Weights of a small mixture-of-experts language model, trained from scratch on English Wikipedia: 3943 steps.
Below are experts of layer 6 (counted from 0) of a mixture-of-experts language model. Rows are named router (the router's row for the expert), gate (a neuron's input weights, with its number), up (a neuron's input weights, with its number) and show model dimensions 0-191. Each number is 128 + 24 x the weight over its row's rms, rounded and kept within 0 to 255.
After each expert's rows: "comes after" lists some tokens at least twice as common just before its tokens as in all text. This comes from a sample of Wikipedia text that the model never trained on. Tokens count by the router's weight.

# expert 73
router [132 112  69  72 150 152 115 149 105 140 101 123 126 146 138 113  92 118 119 123 145 106  88 108 132 111 181 110 137 139 121 108 105 137 104 159 114 118 126 146 102 112 103 101 153 100 155 126 121 133  83 116  99 155 120 152 114 130 119 125 106  77 128 107 118 162 101 179 108 116 120 137 152 141 170 139 116 117 133 116 110 111 144 106 111 112 155 126  91 140 135 150 177 116 101 131  95 121 109 137 124 108 120 142  93 134 110 126 112 111 116 139 158 152 113 135 135 182 162 102 110 131 138 151 160 144  93 159 135 126 151  83 150 164 181 116 158 136 121 141  82 133 109 140 162  79 150 110 148 146 150 132 125 154 145 136 126  79 105 122  89 108 153  84  95  85 133 124 105 134 138  88 160 125  93 140 142 121 164 147  86  85 110 120 106 120 108 109 172  97 117  93]
gate0 [150 145 132 142 106 154 139 130 123 142 140 125 112 148 130 121 159 140 143 153 179 142 187 155 178 145 126 143 147 113 160 161  86 122 116 139 133 112 104 117 122 150 126 141 125 126 158 120 177 135 144 120  48  97 143 143  81 126 155 106 139 164 139 130 148 129  92 112 107 116 156 105 133 131 152 125  94 164 131 108 119 143  60 143 105 145 116 151 100  87 105 183 154 148 100 166 141 142 154 158 151 130 116 109  98 126 131  93 107 152 144 162 141 131 171 118 123 140 140 134 150 178 119 121 141 124  93 169 148  90 136 126 107  75 162 117 137 110 152 140 133 128 117 151 110  99 133  92 166 103  83 150 130 114 135 126 130 124 115 156 137 115  69 124 128 123 112 107 108 113 160 114 153  97 138 158 161 166 109 136 132 121 128 136 152 161 152 114 111 140 160 147]
up0 [110 133 130 123 104 162 135 145 154  90 126  89 147 165 152 134  87 109 106 112 121 118 108 110 106 101 121 131 106 164 107 120 156 145 133 167 142 145 163 148 120 106 134 115 129 144 130 169  86 137 141 148 215 163 139 121 159  84  94 106 145 121 112 141 104 127 137 117 159 143  95 157 139 131 113 112 139 122 119  94 124  87 177 127 125 113 165 144 125 193 167  90 103 105 131 109 122 135 112 116 124  85 169 150 128 120  80 143 122 120 124 109 110 109 110 136 145 109 134 128 147 111 157 148 104 146 167 114 161 189  91 110 164 154 117 149 139 121  83 125 129 163 150 110 172 136 147 161 115 136 151 113 145 100 124 131 118 148 117 105 139 153 152 142 128 139 137 131 181 108 105 133 131 140 152 121 109 118 170 123 114 139  88 118 117  93 112 163 130 123  76 151]
comes after: " ", " F", " P", " Sh", " Sc", "ap"

# expert 54
router [127 132  76  74 133 124 125 175 122 115  91  72  90 130 162 114 137 117 110 132 114 118 108 102 142 117 144 117 101 116 120 121 123 135  79 152 117 106  93 159  96 120 100 110 166  98 145 112 120 136 105 121  95 167  96 132 123 144  93 111 147  95  88 124 125 179  88 169 109 105 125 146 165 134 161 127  91  91 165 145 101 156 147 114  98 120 149 136 119 141 162 142 129  90 103 176  83 132 120 135 101  95 118 146 124  99 130 118 113 130 116 149 131 142 122 146 132 153 148 123 139 147 133 168 139 124 120 151 135  98 126  89 146 148 153  96 135 122 160 151 117 135 112  88 156  97 137  69 128 115 136 127 139 162 152 160 157 103 124 116  95 106 132 121  93  75 140 131 117 126 148 109 163 116 117 126 142 127 123 156 103  88  80  86 127 124 143 125 146  89 104 100]
gate2 [108 162  80  94 137 124 147  59 150 146 136 168 142 128 136 116 123  88 148 116 142 113 104  95 145 154 182 154 148 125 151 160  87 129 118 152 148 110 134 130 117 166 166  91 127 166 103  98 187 110 101 162 118 140 125 122  97 131  93 140 105 113  87 118 121 122 119 114 143 143 143 128 157 125 112  86 128 141 117 146 100 118 153 162 140 159 122 112  93 153 149 127 159 135 130  92 123 137 142 121 164 112 122 157 156 144 109  93 131 117 152 115 149 134 146 131 123 171 105 154 113 137 149 113 117 137 137 141 108 179 100  55 134 102 161 109 139 149 110 183 133 125 121  88 115 110 120 139 151 134  96  89 129 157 169 129  87 111 114 122 121 102 146 140 158 157 130 110 122 115 145 153 128 140 160 143 115 113  91 126 134 150 126 111 153 148 169 132 130  66 117 137]
up2 [116 137  77 100 110 133 147  95 149 148 150 157 129 125 113 107 116  80 138 113 142 140 136  99 138 147 164 147 137 103 161 163 112 110 128 148 126 117 143 115 126 157 173  84 133 172 104 110 153  92  88 164 145 139 122 151 106 122 109 129 126 104 116 127 125 137 101 117 130 157 133 122 168 104  79  89 129 181 107 158 130 141 146 152 119 150 144 118 111 138 136 134 116 109 133  90 116 153 141 118 148 142 103 128 130 139 113 125 133 117 154 132 150 135 142 148 103 168 111 151 120 149 127 103  98 152  88 112  71 180  95  81 128 133 146 115 139 135 128 156 139 142 131  61 105 118 121 139 130 158  93  98 114 139 182 109  88 103 121 152 118 107 164 136 162 167 128 111 126 136 196 155 109 148 155 133 134 134  86 124 125 166 107 118 162 160 187 114 112 104 117 124]
comes after: " ", "%", " %", "0", " ±%", "–"

# expert 47
router [170 133  73 120 137 168 122 136 112 121 114  88 121 116 175  95 124 121 106 113 131  96 106  86 156 111 130 128 109 126 112 136 108 132 125 182 115 114 106 146 105 108 115 103 161 109 128 110 109 157 106 112 128 166 102 133  83 178 114 124 144  98  99 124  90 138 135 149 109 119 124 159 135 164 145 142  86 142 166 124 126 111 160 103  93 130 153 118 136 132 160 132 166 110 123 164  78  97  84 154 114  84 146 128 102 118 127 111 120 122  98 113 130 149  68 146 145 152 143  91 181 149 132 163 154 145 113 155 145 119 142 113 140 152 145 133 171 109 121 140 135 144 115 128 141 110 163 114 164 107 176 131 151 127 146 151 153 100 102 102  90 124 135 133  90  97 153  96 121 114 124 105 149  99  99 132 122 142 150 145 108 116  84  99 135 110 143  96 123  98  82 108]
gate0 [148  92 126 111 125 102  75 118 109 125 126  95 120 152 101 121 145 149 144 147 163 155 142 134 131 158 137 160 173 131 124 161 137 156  84 132 116 109 133 156 139 156 123 120 119 105 126 106  98 114 142 142 149 152 125 153  93  96 121 111 133 146 127 120 105 120 156 120  87 175 157 141 104  97 116 113 117 136 142 135 194 146 143 128 123 189 122 159 197 176 128 115 124 149 144 132 104 105 111 158 103 102 105 143 106 116  80 152 125 136 124 100 109 118 118 138 106 103 115 110 136 165 107 119 125 146 117 109 138 112 103 135 126 131 115 192 146  97 107 109 157 126 127 151 125 131 121 100 131 138 107 151  78  82 124 132 145 123 114  97 118 140 108 107  69 106 117  93 116 132 131 137 122 131 135  92 162 165 115 187 145 101 105 102 175 165 165 123  78 140 127 140]
up0 [125 123 120  83 153 126 109  85 133 141 128 101 151 148 119  81  94 127 178 131 102 158 147 126  66 106 149 148 105 127  84  88 122  96 126 119 123 149 110  55 100 144 107 143 101 129 115 124 134 112 160 128 145 135 126 140 202 149 145 139 129 139 152 106 115 106 142 145 141 123 122 150 102 122 128 140 131 158 155 165 158  76 183 114 139 139  99 109 118  75 132 122 164 150 107 109 166 118 146 124 138 127 117  97 100 189 100 109 120 144 120 142 118  87 107 107 135 122 130 101 106 139 140  96 149 174 120 124 157 108 148 163 106 127 117 114 134 146 146 130 151 106 151 152 131 100 108 136 132 121 137 135  83 141 127 135 132  86 161  69 118 148 168 129 126 112 101 131 107 116  89 106 147 113  98 157 126 116 116  89 104 146 152 114 117 115 132 157 133 156 118 103]
comes after: "-", " and", " was", ",", " is", "=="

# expert 59
router [130 116  39  90 136 148 150 161 146 106  88 128 121 118 124 112 147 103 131 104 120 118 116 104 134 131 159 117  87 137 131 121 110 143 144 157 110  84 107 142 115 111 122 102 153 114 147 118 144 156 132 120  93 196  92 155 108 139 116 134 124 109 124 130  77 161 112 135 108  89 130 154 133 150 133 166 107 124 134 144 125 132 131 132 121 121 148 107 119 136 158 155 144 105 119 156  62  83 126 146  90 108 137 137 124 103 133 107 113 117 134 158 121 138  95 141 160 161 152 125 155 131 113 176 149 128 108 150 156 135 125 105 144 177 147 132 147 143 144 172  97 137 126 104 141  85 160 128 146 128 170  99 158 109 159 172 163 139 114 145 125 120 158  88  74  99 175 100 106  95 134 131 153 110 121 152 125 114 130 145  98  94  92 124  94 118 145 118 125 108 103 114]
gate0 [148 117 130 140 116 150 111 116 171 130 148 119 110 103 134 122  99 136 167  91 136 152 124 105 143 113 114 160 109 145 122 127 114 163 120 145 158 105 135 161 148 119 160  95 154 139 119 111  90 120 107 154 118 159 132 146 134 167 155 137 156 147 125 172 112 162 116 112 133 138 124 104  93 136 129 123 152 116 119 124 131 106 148 137 145 142 104 135 184 109 153  97  93 142 137 128  97  82 132 154  74 138 116 118 141 137 147 105 133 114 130  80 121 187  95 183 136 135 143 102 152 129 132 147 148 116  65 137 144 112 113 131  98 169 144 146 174 160 143 114  92  80 113 114 140 138 127  96 135 111 144 164 125 106 141 182 130  95  84 114 106  65 151 134 134 153 110 170 100 142 129 149 124 131 115  85 121 131 150 150  77 127 128 107 166 122 138 157 133 129 170 165]
up0 [143 135 184 122 121 131 101 133 135 170 118 145 103 134 173 151 128 132 138 134 160 117 125 110 182 132 133 130 104 104 116 158 121  87 158 121 138  91 113 146 130 153 118 171 132 139 173 115 136 157 126 149 151 123 125 133 135 100 129 165 111 117 128 122 111 145 141 124 117 132 158 131 116 131 141  91  85 113 116 154 140 189 143 143 127  99 143 140 102 132 181 111  98  97 128 106 110 111 174 145 142  82 108 129 109  83 141 163 125 121 124 124 162 119  92 111 169 120 103  94 112 109 109 102 116 164  95 140 175 134 110 131 167  98 123 100  89  97 144  65  95 210 165 147 120 133 147 104 131  84 154 133 153 137 100 128 124 129 115 133 140 150 116 176 117 104 156 126 121 136 131 124 156 117 141 165 109  72 118  93 142 145 134 104 112 132 114 148 130 130 131 122]
comes after: " |", "-", "|", "==", " •", "Personal"

# expert 8
router [145 121  98 110 137 128 131 162  97 122 100 122 105 123 168 118 119 130  92 125 120 101 112 100 138 107 157 102 119 132  92  91 110 154 104 141 128 106 101 164  90 106 107 104 187 127 174 123  93 139 113 100  99 149 104 143  91 151 108 125 128 117 109 109  82 135 113 154 102  97 114 164 167 146 132 141 113 104 155 112  69 135 151 112 111 130 124 115 108 109 176 146 159 107 101 127  95 121  80 162 108  81 149 119 118 125 138  77  97 126  95 152 155 129 119 165 147 172 131  93 142 145 158 170 154 107  95 130 147 101 164 107 152 171 145 105 164 121 111 137 129 126 109 118 151 107 155 113 155 112 137 132 131 136 149 144 125 123 115  91  99  89 137  97 118  99 150 129  90 129 137  87 163 118 101 141  95 147 159 135  91 126 105  97 131 123 126 108 140 102 118 110]
gate5 [135 121 175 106 141 100 123 126 142 146 148 117 148 119 139 150  82 157 126 152 108 142 151 140 148 169 119  98 141 103  55 102 115  90 112 140 107 144 132 176 125 134 108 103 136 154 179 114 132 129 163 160 122 124 152 103 119 132 145 136 143 153 142 134  95 125 130 162 142 143 162 136 137  63 130 109 105 113 125 146 105 133  92  59 150 120 103 112 109 117  92 120 110 131 110  89 115 143 110 140 111 148 133  92 198 124 147 112 123 175 157 122 111 135 166 177  91 120 153  93 123 144 124 136 115 105 144 121 149  99 149 105 153 123 133 131 142 123 119 127 118 125 176 151 136 141 127 127 148 125  98 163  89 102  94 137 128 141 124 122 130 119 153 123 116 126 115 155  99 130  83 171 132 118 163  70 167 152 132 122 117 130 151 130 174 170 104 120  95 132  99 106]
up5 [142 124 180 129 125  95 119 117 139 146 133 121 135 123 144 152  89 150 122 169 124 143 160 131 152 156 109 110 141 108  56 106 125  88  95 125 106 155 141 161 122 130 110  95 144 145 176 120 120 124 153 156 119 124 164 108 118 120 144 161 148 148 155 132  89 124 110 156 144 154 165 140 145  65 123 116 117 123 115 154  98 136  84  72 156 131  99 119  96 112  93 136 111 148 121  81 131 111  87 125 121 137 143  97 210 123 162 124 125 175 154 112 120 132 162 177 106 112 149 110 115 161 124 141 109 103 141 125 142 131 167 106 157 110 135 140 136 124 118 128 129 128 162 139 119 130 126 135 126 120  94 169  87  97  91 140 116 145 148 128 120 120 138 117 113 132 119 150 109 132  91 157 125 142 145  60 166 150 143 123 125 130 156 128 158 170 120 113  92 132 104 111]
comes after: " the", " a", " The", " first", " new", " second"

# expert 97
router [130 131 101 116 152 145 122 161 105 104  90 111 127 121 129 126 139 100 119 140 136 103 107 120 157 101 145  99 112 137 110 111 111 150 113 161 140 100 100 146 103 123 101 105 157 110 181 117 124 126 111  91  94 151  94 134 115 154 105 122 125 123 101 115 114 176  80 143 108  95 132 132 178 144 143 161  81 101 189 121 122 144 162 115 103  96 147 136  90 154 165 162 135 103  68 158 101 122  98 146 130 124 126 110  90 122 114  91 108  94 103 147 164 147 105 149 152 153 141 102 154 135 151 135 145 126 105 150 146 118 152 109 151 163 138 129 156 104 138 138 119 129 111  94 160  63 151  95 149 132 153 115 146 126 149 185 141 127 106 100  99 102 141 100  71 103 151 125  93 144 118 118 153 133  92 128 145 119 142 143 118 108 116  86 108 119 131  95 144 114 117 110]
gate0 [156 148  80 102 183 168 143 148 122 122 119 112 103  80 154 112 109 106  86  97 100 130 133 110 137 123 167 106  91 140 115 113 108 146 102 145 135  85 100 133 125 105 109  95 183 132 129 111 122 144 112 115  83 160  97 151 110 144 116 117 124 116 118 142  80 144 139 159 103  98 120 166 157 172 155 141 100 133 136 118 113 123 125 130  87 144 149  90 138 130 143 162 127  97 108 123 106 110 111 150  83 132 158 128 136  87 159 120  89 108  99 144 131 157 125 159 133 137 159 117 141 133 156 140 155 128 116 144 156 105 106 101 151 151 153 116 144 165 117 156 119 134  96 100 178 106 134 129 151 117 148 124 147 142 133 132 139  83  77 121 115 130 143 129 135 119 131 109 114 109 157 100 140  73 105 135 136 114 132 171 117 119  93 112  75  92  93 131 159  99  90 104]
up0 [123 148 178 117  93 135 107 117 108 122 147 144 171 130 139 141 112 127 144 140 171  91 148 133 135  97 133 105 182 156 106  69 176 120 131 106 149 156 108 140 129 166 114 144  98 137 133 152  75 112  88 145 134 137 148  94 114 143 141 139 133 127 105 124 154 119 114 104 150 162 154 101 131  99 110 123 126 165 109 122 138 168 154 115 152  99 137 135 116 130  69 119 148 119 146 134 150 160 117 120 137 133 102 152 121 160 126 142 159 146 153 112 139 112 160 117 130 131  95  94 122  99  76 145 130 127 112 158 143 143 150  84 115 147 137 131 113 108 104  88 169 125 189 133  60 111 111 188 131 132 119 167 104 123 128 152 107 150 167  97 138 142 120 110 135 122 171 112 118 129 124 148 111 157 107 114  91 138 144 115 108 136 140 185 124 142 123 169 157 158 126 141]
comes after: " |", ";", ":", "|", " /", " October"

# expert 108
router [149 137 122 101 142 155 142 138 105  85  94  94  91 114 152 112 146  99 111 143 126 129 105 115 122  76 145 121 122 122 136  98 105 135 130 151 107 109  97 128 121  92 106 100 173 108 144 136 126 123  86 108  94 132 128 131 119 145 109 122 127 107 118 108 128 123  73 139 115 104 117 186 135 149 135 166 109 117 194 119 110 152 135 118  77 100 161 111 109 139 138 178 173 106  72 155  98  94 110 157  98 126 134 116 125 134 119  94 113  68 128 156 152 133  96 151 130 144 152 111 179 145 152 144 147 100 105 144 131  99 143 110 161 134 178 132 154 136 134 153 129 137 130 125 162  68 141 105 152 114 133 122 150 150 150 175 133  93 100 127 136 108 117 109 111  93 162 114 123 122 128 104 173  95 111 152 116 112 144 138 110  85 111 134 114  99 130 129 153 119 124 124]
gate0 [142 110  68 108 142 141 154 136 112 107 100 121 128  97 144 130 104 120 133 143  90 140 108  95 125  93 150 114 123 148 122 124 118 123 133 169 105 107 113 130 115  86  92  87 150  89 128 118 127 135 109 129  85 170 104 160 140 135 108 119 146  94 115 134 106 143  88 135  74 124 109  76 155 141 154 131 119 120 101  98  93  77 126 145  88  92 135 148 127 183 115 151 113 115 144 139 123 124 133 163  85 120 166 138 133  67 124 133  97 135 116 124 173 160 118 134 141 165 146 140 154 116 129 135 134 112  93 121 169 110 152  98 154 149 118 132 131 147 149 163 109 116 104  89 140  92 116 134 152 104 122 134 107 139 142 137 116 134  89 142  81  95 152 124 115 117 152  66 122 117 127 124 131 125 111 146 141 123 118 155  84 118 104  59 117  97 138  95 161 140 101 116]
up0 [134  70 121 128 118 136 144 120 129 104 103 126 137 121 134 158 113 122 126 102 113 154 152 143  96 111 101 144 121 111 132 172 128  94 150 125 133 122 148 112 134  84 100  86 129 115  91 117 134 129 129 168 108 147 141 133 122  82 106 129 130 105 184 143 117 129  95 114 128 147 143  97 111 118 100 131 143 137 105 120  90 100 108 123 124  92 145 168 112 219 119 152  86 134 135 119 167  91 136 183 114 169 120 122 191 110 120 161 119 130 131  95 145 137 126 123 114 110 150 129 166 114 114 113 100 139 116  82 161 109 112 130 174 120  79 182 106 144 136 139 158 143 133 103 122 115  87 138 144 100 102 102 104 131 111 160  80 159 109 118 112 133 139 181 126 124 121 110 167 114 136 140  96 119 151 129 167 134 110 133 105 162 120 114 165 135 144  88 124 136 127 142]
comes after: " |\n", ")", "|", "%", "\"", "3"

# expert 70
router [134 112  93  68 150 161 115 143 114  92 115  99 131 119 123 109  97 106 103 126 115 133 116 110 132  98 151  83 118 179 129 101 121 161 114 166 104 101 104 176 116 105 102  78 141 110 137 116 128 126  91 101 111 147  99 129  97 133 115 114 140  83  98 114  96 169 119 157 101 139 116 134 150 137 157 139 108 120 194  89 130 113 171 114  97 100 151 125 119 150 134 139 136  99 117 131 101 118  88 137  99 109 158 130  83 121 137 108  94  93 109 133 137 170  91 177 131 156 150 125 155 139 138 146 142 144  99 128 158 124 134 110 157 140 177 106 172 119 116 142 108 125 112 110 168 109 172 116 145 115 146 127 142 142 142 160 140  80 106 133 124 120 140 117 120  96 164 130 116 130 102  97 152  96  96 146 131 108 168 137 122 107  92 119 112 103 114 111 158 148 120 100]
gate0 [156 122 117 114 109 159 154 128 118 168 125 146  96  92 131 122 127 155 130 143 119 122 179 125 126 107 151 140 154 146 131 119 112 154  98 140 123 121 102 118  73 103 141 123 149 136 108 116 141 154 100 107 146 109 126 112 102 163 128  94 140 135  84 143 112 165 133  96 143 129  94 155  87 132 168 129 133  88 178 147 124 110 103 120 111  59 111 122 127 155  98 115 111  96 130 160  88 135 117  87 144  97 147  85 103 160 176 117  87 126 114 128 125 159 147 149 125 150 174  94 111 107 158 157 146 141 107 171 149  64 195  75 140 138 101 183 109 140 106 143 115  90 137 110 163 137 154 109 154 127 145 138 120 148 137 146 143 120 121 143 112 121 156 143 135 132 126 106 149 124 128 100 164 150 165  92 124 102 146 103 126 108 118 130 122 124 151 130 122 121 145 128]
up0 [125 160 143 168 140 132 145 133 122  98 118 114 133 171 126 134 153 120 147 109 181 134 118 112 154 140 102 134  93 158 110 157 148  98 149 114 139 124 125 107 133 140 100 165 157 139 165 155 116 123 145 173 117 151 139 131 129 125 103 142 125 129 179 104 128  82  97 126 102 136 108 134 184 137 126 134 142 144  81 101 103 146 114 146 140 177 150 144 125  87 150 140 123 143 123 128 153 111 147 184  92 146  96 139 126  87  81 105 137 121 151 147 146  99 149 101 145  98 129 144 158 184 120 134 147 102 148 108 169 173  92 134 129 136 156 106 181 115 123 131  83 160 125 135 117  82  90 119 117 117 114 112 155 123 131 133 119 157 117  98 147 105  83 143 128 105 156 100 110  96 114 128 121  55  85 143 144 172 103 156 110 132 131 137 118 129 126 111 129 140 122 142]
comes after: " S", " (", " \"", " in", " In", "S"

# expert 49
router [136 120  94 107 154 143 115 149 112  94 110 110 114 111 166  72 127 140  88 120 112 100 103 130 136  89 168 110 107 146 108 117 112 135 111 155 137 109 105 164 111  90 126  94 155 112 178 123 136 154 106 117  93 159 104 125  89 157 117 125 138 123  96 135 127 138  80 147 150  93  95 145 160 131 169 134  92  84 159 146  96 134 156 111  90 127 149 103 121 127 155 160 130 107 113 156  76 121 119 136  92 109 145 125 108 127 124 123 118 112  96 161 136 116 114 154 146 150 145  95 161 126 145 155 174 126 123 146 154 108 147 128 172 159 152 122 164 132 134 139 102 134 105 124 159  83 165 111 151  90 149 124 176 120 133 162 149 114 117 110 124 102 147 119 114  62 166 113  91 122 131 109 171 117 104 147 101 123 145 136 119 104 106  84 115 147 124 102 144 135 126 125]
gate1 [135 145 111 130 145 127 132 122 117  96 122 154 153  94 101 114 151 131 105 164 130 165 106 128 129 113 123 111 123 107 126 143 119 144  82 130 122 103 106 124 104 138 130 120 158 132 123 141 104 128 148  84 145 169 122 133  93 144 123  71 143 146  95 127 114 127 139 107 118 113 100 107 170 136  97 130 141  82 132  91  96 108  75 123 137 133  85 153 177 172 120 141 109 133 139 187 148 143 131 135 163 122 172 155 128 134 149  71 118 119  83 147 142 120 157 109  61 118 167 187 125 136 115 130 126 117 139 120 113 137 141 108 125 150 120 112 130 113 122  82 125 125 136  88  94 122 118  97 145 114 126 115 131 143 117 118  63 134 134 103  99 115 124 126 138 131 145 120 100  98 142 123 120 107 132  76 142 171 134 141 139 139 116 137 139 136 206  92 106 152  67 110]
up1 [144 137 131 147 174 104 143 102 132  43 145 149 144 105 113 133 147 134 110 148 103 192 123 145 101 126 132 106 131 152 116 150 143 115  91 123 120 108 104 131 123 134 132 105 174 142 151 147 131 121 164 107 133 157 121 147 103 138 120  87 166 150  76 113 114 121 142 105 125  92 122 127 159 124 121 141 180  93 131 123 104 105 107 130 163 141 106 142 159 181  96 125 127 142 170 153 164 136 154 104 147 116 174 142 116 156 129  71 130 132  90  88 157 123 135 144 102  87 166 188 121 153 103 112 108 125 131 100 141 149 146  98 131 152 114 111 138 111 134 104 121  99 139  99 104 115 118  96 153 105 105 124 117 125 129 104  92 153 135 130 125 144 119 158 157 119 146 120  91  90 128 109 135 100 122 113 142 144 154 128 140 141 145 111 148 139 178 145 112 160  69 141]
comes after: " ", ",", " |", ".", "–", "0"

# expert 75
router [147 140  97 123 149 151 135 152  96 114  97  91 109 128 148 123 134 100 112 117 141 120 137 115 136  98 166 102 123 129 118 107 119 143 111 142 122  82 101 155 104  99 104  96 172  89 162 115 104 122  93 101  75 137 119 126 118 137  97 130 137 101 114 118 119 136  80 150  93  96 108 164 139 179 157 138 106  94 161 117 108 151 126 118  62 114 150 124 110 123 171 164 152  98  73 157  96  84  93 140 131 116 126 118 127 103 127 101  80 112 105 147 126 138 124 158 142 139 159  98 166 143 159 149 152 122 105 139 136 109 136 112 152 141 148 122 149 148 115 151 115 138 113 118 153  94 157 119 150  91 121 129 162 135 138 165 160 117  91 104 112  98 125 104  92  80 163 113 111 125 113 112 156 111 104 136 127 112 144 156 106 105 121 134 108 109 124 113 179  81 102 113]
gate0 [156 132 148 151 134 152 111 165  78 130  98 153 129  75 132 133 174 101 112 117 128 119 132 127 155 134 157 109 144 151 113 103  93 127 156 146 145 127 140 117 148 125 117 165 116 140 143 143 182 179 160 131 137 125 149 132 133 121 124  70  87 149  95 133 121 128 137 131 160 109 109 152 153 141 129  97 125 145 116 114 115 131 116 167 142 125 145 124 118 105 113 128 169 135 174 110 115 159 113  95 105 105 109 125 142 111 101 115 146 123 140 147  99 128 171 150 118 123  93 100 124 153 157 150 180 111 118 124 132  95 141 127 153 134 110 154 167  62 159 155 125 125 120 156  97 126  96 139 117 104 168 127 174 123 166 116 137 146 130 107 137  96 133  93 110 164 115 142 155 158 185  94 159 130 114 116  91 137 130 121 167 150 149 148 101 149 135 127 103 126  60  84]
up0 [133 160 128 143 113 122  84 172  91 149 110 158 137 100 117 137 161 104 117 127 135 107 152 118 137 135 155 125 152 132 113  97  80 123 125 150 151 151 143 134 138 123 118 132 130 124 133 180 179 140 147 106 116 115 139 110 136 119 138 107  90 162 125 157 122 118 146 134 187 133  89 132 127 141  86  93 138 171 119 101 117 123  99 147 137 130 131 144 141 110 108 124 164 146 155 119 113 172 115 104 105 134 108 148 141 129  96 117 133 159 136 136  82 131 183 177 133 123 114 107 123 141 148 137 183 118 137 119 113  81 155 108 135 154 113 138 191  49 138 152 147 113 108 147 106 144  82 147 118 102 153 132 164 120 158  94  99 151 148 123 143 108 136  87 138 152 114 153 152 174 169 118 141 132 136 131 102 145 129 134 183 120 144 136 103 138 135 137  94 116  93  89]
comes after: "0", " ", "1", " —", ")", "2"

# expert 55
router [124 142  84 115 165 133 129 130 109 100 116 100 109 119 189 107 115 129 118 117 117 111 111 113 125  94 155 102 119 163 109  81 123 125 108 136 138 115 108 145  92 100  93 108 161 100 164  97 101 162 114  80  97 167  93 140 127 144  95 127 136  98 102 108 102 148  74 161 118  90  94 139 142 141 165 145 132  89 161 127  90 127 139 114  90 119 139 111 104 144 140 172 151  92 107 131 108 126 103 134 108 121 118 137 127  92 125 104 105 128 100 157 148 131 121 177 166 146 152 103 140 140 145 136 168 118 125 157 157 117 137  91 141 166 153  93 177 131 131 155 105 110  99 114 148  82 129 108 144 121 139 115 156 132 113 162 142 120 106 122 114 125 119  97 121  70 158 127  93 109 116 116 171 107  89 155 106 126 136 142 112  95 105  89 117 113 125 111 142 127 109 106]
gate3 [124 138 133 106 151 140 191 137 140 107 109 123 125 102 124 120  77 128 114 115 144 124 144 142 186 103 120  98 132 138 142 109 120 132  75 136 128 135 152 144 153 143 111 100 126 163 132 110  83 102  98 123 128 128 110 175 116  92 135  80 149  54 134 156 127 167 172  94 119 121 156 153 119 123 153 117 132 158 138 139 139 106 171 163 116 118 182  69 154 143 128 120 125 139 115 120  98  86 183 131  89 136 126 110 135  82 138 128 125 104 113 133 108 126  90 101 107 136 130 113 136 132 119 162 112 160 108 132  90 108 158  97 155 119 130 116  79 141  83 117 123 114 147 112 153 147 141 121 105 106 136 115 153 180 142 128 116  97 103 143 127 111 154 141 101 138 100 102 159 135  97 124 117 150 166 112  99 138 135 128  72 142  94 145 123 109 100 119 132 125 136 139]
up3 [147 118 111 146 126 155  99 149 124 137 124 133 105 135 101 150 162 100 107 118  93 106  98  98 125 165 179 127 123 151 119 107 119 138 152 159  87  98  98  99 126 104 154 151 143 110 119 167 153 134 131 128 110 136 106 123 116 156  83 125  96 167  96  79 130 123 107 144 116 144  80  84 157 181  91 145 129 125 132 118 164 148 103 120 127 109 111 205 115 115 120 166 153 121 110 147 153 125  90 147 141 102 141 164  95 153 136  97  92 144 151 122 169 147 146 105 106 163 131 118 154 151 180 135 158  85 104 138 163 137 136 115 105 141 150 121 165 125 148 127 112 148 109 127 156 128 145 105 158 138 127 127 105 108 150 169 118 113 119  64 139 102 140 134 131 111 137  96 112 141 141  85 133 120  92 153 161 131 137 162 159 134 119 136 116 129 132  81 142 107 123 117]
comes after: "201", "200", "202", "–", ".", "199"

# expert 67
router [164 125  87  96 144 130 115 143 120 115 117  98 112 123 136 125 129 117 106 121 105  88 110 115 151 100 150 123  96 136 124 103 114 143 110 150 109 112 104 164 115  97 109 101 145  88 134 136 126 118  87 108 109 137 121 139 114 142 115 116 171 104 106 100  89 160  88 138 116 107 105 151 138 140 148 139 123 113 167 114 129 112 163 118  88 105 180 119 147 149 164 143 154  97 110 169  93 121 104 146 100 100 148 132 105 137 135 117 106 137 106 166 143 139  89 177 159 141 151 107 162 135 173 141 138  99 108 156 149 136 166 117 153 141 162  83 135 142 105 147  88  98  94 134 189 107 146 101 141 118 153 139 128 165 115 145 143 103 103 107 112 104 144 119  88  97 160 124 123 119 120  97 156  82 115 169 109  80 164 128  97 123  91 114 111 110  81  97 147 128 123 119]
gate0 [117 138 123 122  91 134 180 105  91 119 159 176 140  91 112 148 148 116 134 147 152 111  91  96 141 150  99 122 120 142 143 110 105 152 193 122 135 154 137 130 103 134 108 160  99 133 136 118 161 202 109 130 126 124 183 148 113 137  95 123 124 121 143  88 126 138 163 106 133 162 147  76 120 113 138 148 112 163 116 117  91  99 125 120 133 142  83 145 140 128 127 120  93 124 159 146 146 115 141 101 103 126 119  92 120 120 180 172 161 140 145 133 158 153 142  95  96 140 113 134 159 148 153 142 145  94 105  96 112 129 103 164 104 111 105 137 114 154  96 164  91 125 105 124 109 121 103 105 137 130 102 142  72 121 120 112  93 162 124  58 137 154 116 154 137 151 140  92 120 116 104 110 114 110 118 138 106 146 155 112 118 128 121 123  97 129 105 113 176 140 141 115]
up0 [ 99 100 124 156 137 158  90 138 127 108  95 125 124 162 117 129  91 141 107 104 113 116 155 151 142 119 143 114 135 137 137 171 122 138 112 170  85  96 119 117 138  97 143  82 137 154 126 140 112  83 176  85 122 145 101 108 162 127 183 137 115 141 128 185 138  90  67 139 129 111 126 179 130 133 104 129 133  57 126 140 152 128 138 149 136 122 150  98 101 143 125 141 167 125  77 119 111 127 141 166 159 132 147 139 120  92  92 114 104 106 107 117 100 100 115 187 159 112 150 142  95  98 119 144 132 147 126 141 146 141 101 108 144 117 130 125 159 118 141 143 162 111 122 148 152 144 129 149 131 156 173 112 150 107 120 147 164 118 136 189 101 134 130 119 127 144 110 138 144 137 124 143 114 139 117 118 160  88 144 151 100 123 129 138 143 124 187 115  89  99 102 157]
comes after: " (", " \"", " and", " to", "-", "0"